Experts of a small language model: 2 picks a token.
Below are experts of layer 7 (counted from 0) of a mixture-of-experts language model. Rows are named router (the router's row for the expert) and show model dimensions 336-447. Each number is 128 + 32 x the weight over its row's rms, rounded and kept within 0 to 255. Numbers have three digits each.
After each expert's rows: "comes before" lists some tokens at least twice as common just after its tokens as in all text; "mostly gets" lists some tokens that are sent to it at least half of the time. This comes from a sample of Wikipedia text that the model never trained on. Tokens count by the router's weight.

# expert 24
router:058179092150115146096136139073186138185172123126140164062124107208110090114156168160079147078148146119135114117110128078179119147116096139107119136128139160130144181169113167141057109085094171173136157090086156157129169140155157166119107152081148189186131111070134173175148122101138104101067117130162125118136145160119088125080106106121
comes before: "s", "-", "ed", "|", "ing", "d"
mostly gets: "'", "·", " critic", "’", " pursu", " tell"

# expert 15
router:163100099118192138112146167159159100133125175200163104115128141128139123155143098151217092116105100171162179115128121139195084167132115108149203146182177176099138107094161138150101091099115126179189094165118097121128161155126101125139166141194089072177126070126123152193123131138088077161090154136147174149119122089077183116100181176154
comes before: "0", " |", "9", "8", "–", ","
mostly gets: "9", " April", " May", "8", " July", "0"

# expert 7
router:122126140116112098083135129080112099201162153103143166117164128131144182105116138159141148134127111114083166149160149152116146094176149122106152097133145139096175114120145083105119112113109060136113177117126089209128133127105109166110125179166142118149110175166150142154112127125129152149136148142129137110085115158143100131153102152108
comes before: " of", "s", ",", ".", " and", " in"
mostly gets: " Party", " degree", " round", " level", " class", " language"

# expert 5
router:152156201137089128127090086177112136197194130144163162163134107113127070088139082115106075161137126047167172151111153153106084186143071151142116080199134096163089051161108116128163112165133123166065128133075144208134173156116109104153180137163089164062146106098135139137065143111106083121148100159154127113127107119118156086116126105133
comes before: "\n", "==", " ==", " |", ":", "s"
mostly gets: "==", " ==", " ===", " information", "History", " Species"

# expert 21
router:126121094179081174114072114112112129106126116168140189043169124156162126083152112129121068111172086075074132139073137098154106102135140129136134069174180107125131085139175122153119129102130113112100132122117152141128159137083142139100115137027188117129149134096117101148123111143107082114142143113160087104151160117118146183192118170112
comes before: "1", "2", "3", "The", "st", "e"
mostly gets: " \"", " “", " $\\", " \\", " ", " £"

# expert 25
router:085117088118119114100104134156115128113215147158080160159194063167171154031137146191146121134132102145114123129082135096078114141166128113089141144162168182090080139146110114078165187192178151150146171112138078114167170131153149090169198156160093057133093082103152113086097157106108185151095088143112098103137114137134113112189147127066
comes before: " |", ")", "–", "%", ",", "."
mostly gets: " century", " million", "%", " sq", "present", " kg"

# expert 28
router:138079103122103141107151165072186115086169151113136141144099121082068102219151107168144146161184131141108120106172158141149099089112174132158116102165072126163134100180165141145085162136110110131115084120100118116172168120127115129122159113061133121150112066153134122135080138115103135147141137119098107083099117141185106177150104166076
comes before: ",", ".", " States", " United", " Kingdom", " U"
mostly gets: " County", " London", " York", " United", " Ohio", " California"

# expert 18
router:091152150139124155137077180124074185137131127198145139150129105150207142119155083164085140158115115163157045156058106101088111178191113123072159139108100200074070135152104141168129180075189072100117134113152188106161158156137150109142104139108140109127111111110164133131119128139116107101149142161180096094088130129132113105158124107112
comes before: "1", "2", "3", "4", "5", "6"
mostly gets: "°", "′", "″", " −", " ft", " sq"

# expert 30
router:063176173106125127181190111088138111182084187196135172156162118139186097130122150149136106131064145142099121106140116126159142152139127122115141086159169148163154140151130113179057083151085135181069100100095101149120084140133122090080097138136119150168146101139134146168138195055120127092088127141132149113167112081156085169100060112106
comes before: "ed", "s", "ing", " to", " the", " a"
mostly gets: " get", " tell", " maintain", " provide", " find", " allow"

# expert 22
router:138086175085105126114174178102129119103151146179151124138093103116093211161120124120108089063054130183124076124150094121118161142165132171155144133147170184174104076138132107143157157096094084146129065134155214184162161179142139142124087119123176106113136118157048089176106172141089113097110169117105121083138122110151127123136114171100
comes before: " the", " a", " York", " New", " least", " St"
mostly gets: " at", " At", " near", " located", " within", "At"

# expert 11
router:155129145152093160130130120128177132077142140117176119105096091138060119100170089146142150102118120081109093136143110168181194115122173077096105096151126174129079134123118121133159181079167093089092147121182129064196121104127102062218196106157177172146167164171138125125117142154121091143129129091159156095059121067161159133139170176092
comes before: "1", "born", "The", "9", "S", ")"
mostly gets: "า", "ง", "ม", "а", "น", "ร"

# expert 27
router:148071137181147054163140097134111096171151101145154107185138155079129125059130164165055111127131080156142182132095120162141103098134182138120150147156110163058140157183126097149163159145123110121182057100098159127130115134162123108090163091082095065058131129130123162151118156129158140108075149128093076129144134093112146122095105188092
comes before: " ", " |", " —", " The", " Labour", " A"
mostly gets: " —", " −", " •", " ESP", " –", " ENG"

# expert 6
router:117138095159139102213089196147127139165161126082119135068179125099104166120118121119110138107068188086147161107133088163082101134088167154154185108098133104107152105139135089166079142201195135097091198135188123149089096180166115170093131105184160098107136124112178145144113140108179141110163164089060074101057140102106106081131117149120
comes before: " the", " a", " his", " other", " \"", " an"
mostly gets: " and", " or", " &", " including", " And", " but"

# expert 31
router:165134168130153142163124152104111103137104106198131229119050087094098140078111131112112128154155163187084162075152138103148140079093196123097084120159186107110105135164136113169167122058151094132175098110124112117072133151109151174130167126148107140045145162095073097061178178119112127121138100127107170132167183129115162114143111125132
comes before: " of", "'", " was", " for", " States", " is"
mostly gets: " brother", " Supreme", " idea", " Lord", " Ministry", " List"

# expert 2
router:107150109119224115118142210145093109120167085085096095100109158129152116118106131085082086127137124092095088136147126080151156103131077125121111143053126164196133138129092138112130147150110111146137122130184153113099138130137137166130151078103135120128184111152092123052119094103135136098122141167147067146136104141179138117121073127167
comes before: " the", " was", " a", " his", " be", " is"
mostly gets: " it", " who", " they", " would", " him", " she"

# expert 17
router:157133077077097176105131113073142115123103108108111125147060142164157131129093171127148139152099100143155126119156135131107210103125085139168058131129176116132166053097110133093073067078133099117158096130123117080151111119067173088141160113143137115162056141129088092202096137130161162142201128121066167089079131127134052105124157153152
comes before: ",", " |", " (", "'", " and", " –"
mostly gets: "ford", " Smith", " Thomas", "ville", " Wilson", "ley"

# expert 19
router:118170161095114120131103143161127077117103185101166141109153086081117101083125145168121087129111170082161163118094179159161180124140097121112117109104102135140204066155095120112107091187126122149044169167101170172123113139153125142107103122145115146139137171097169132126122166143082130191094142129077114138155098172153154064069127193147
comes before: " by", " in", " to", " the", " on", " a"
mostly gets: " used", " released", " made", " Born", " held", " born"

# expert 13
router:181156082161133171088156208152130105140176130089088095084107131078121114115119076129140173106094204181113157125069130169108121045075102177120163113183157082070147135158134163177074164130154176091170154113214139126101149124138094081101115110059168102104074109145157111142107148116147153144122129110103099134089142143130077122182126122132
comes before: " and", "\n", " The", " which", " but", " who"
mostly gets: "),", "\",", ",", "\".", ");", ".\""

# expert 10
router:130107135175152160104096198147100109095113106077171089087144189085096187125141147068131165148104163121118129129185185107097154103079161160204116146112104117145140124161149103157162082109111137116088119184163074077098116096112081115110122063114095097134105118125121110099095064102218162107101137135147081125105128142119146075119142036120
comes before: " the", " he", " a", " it", " that", " they"
mostly gets: " that", " which", " who", " where", " when", " also"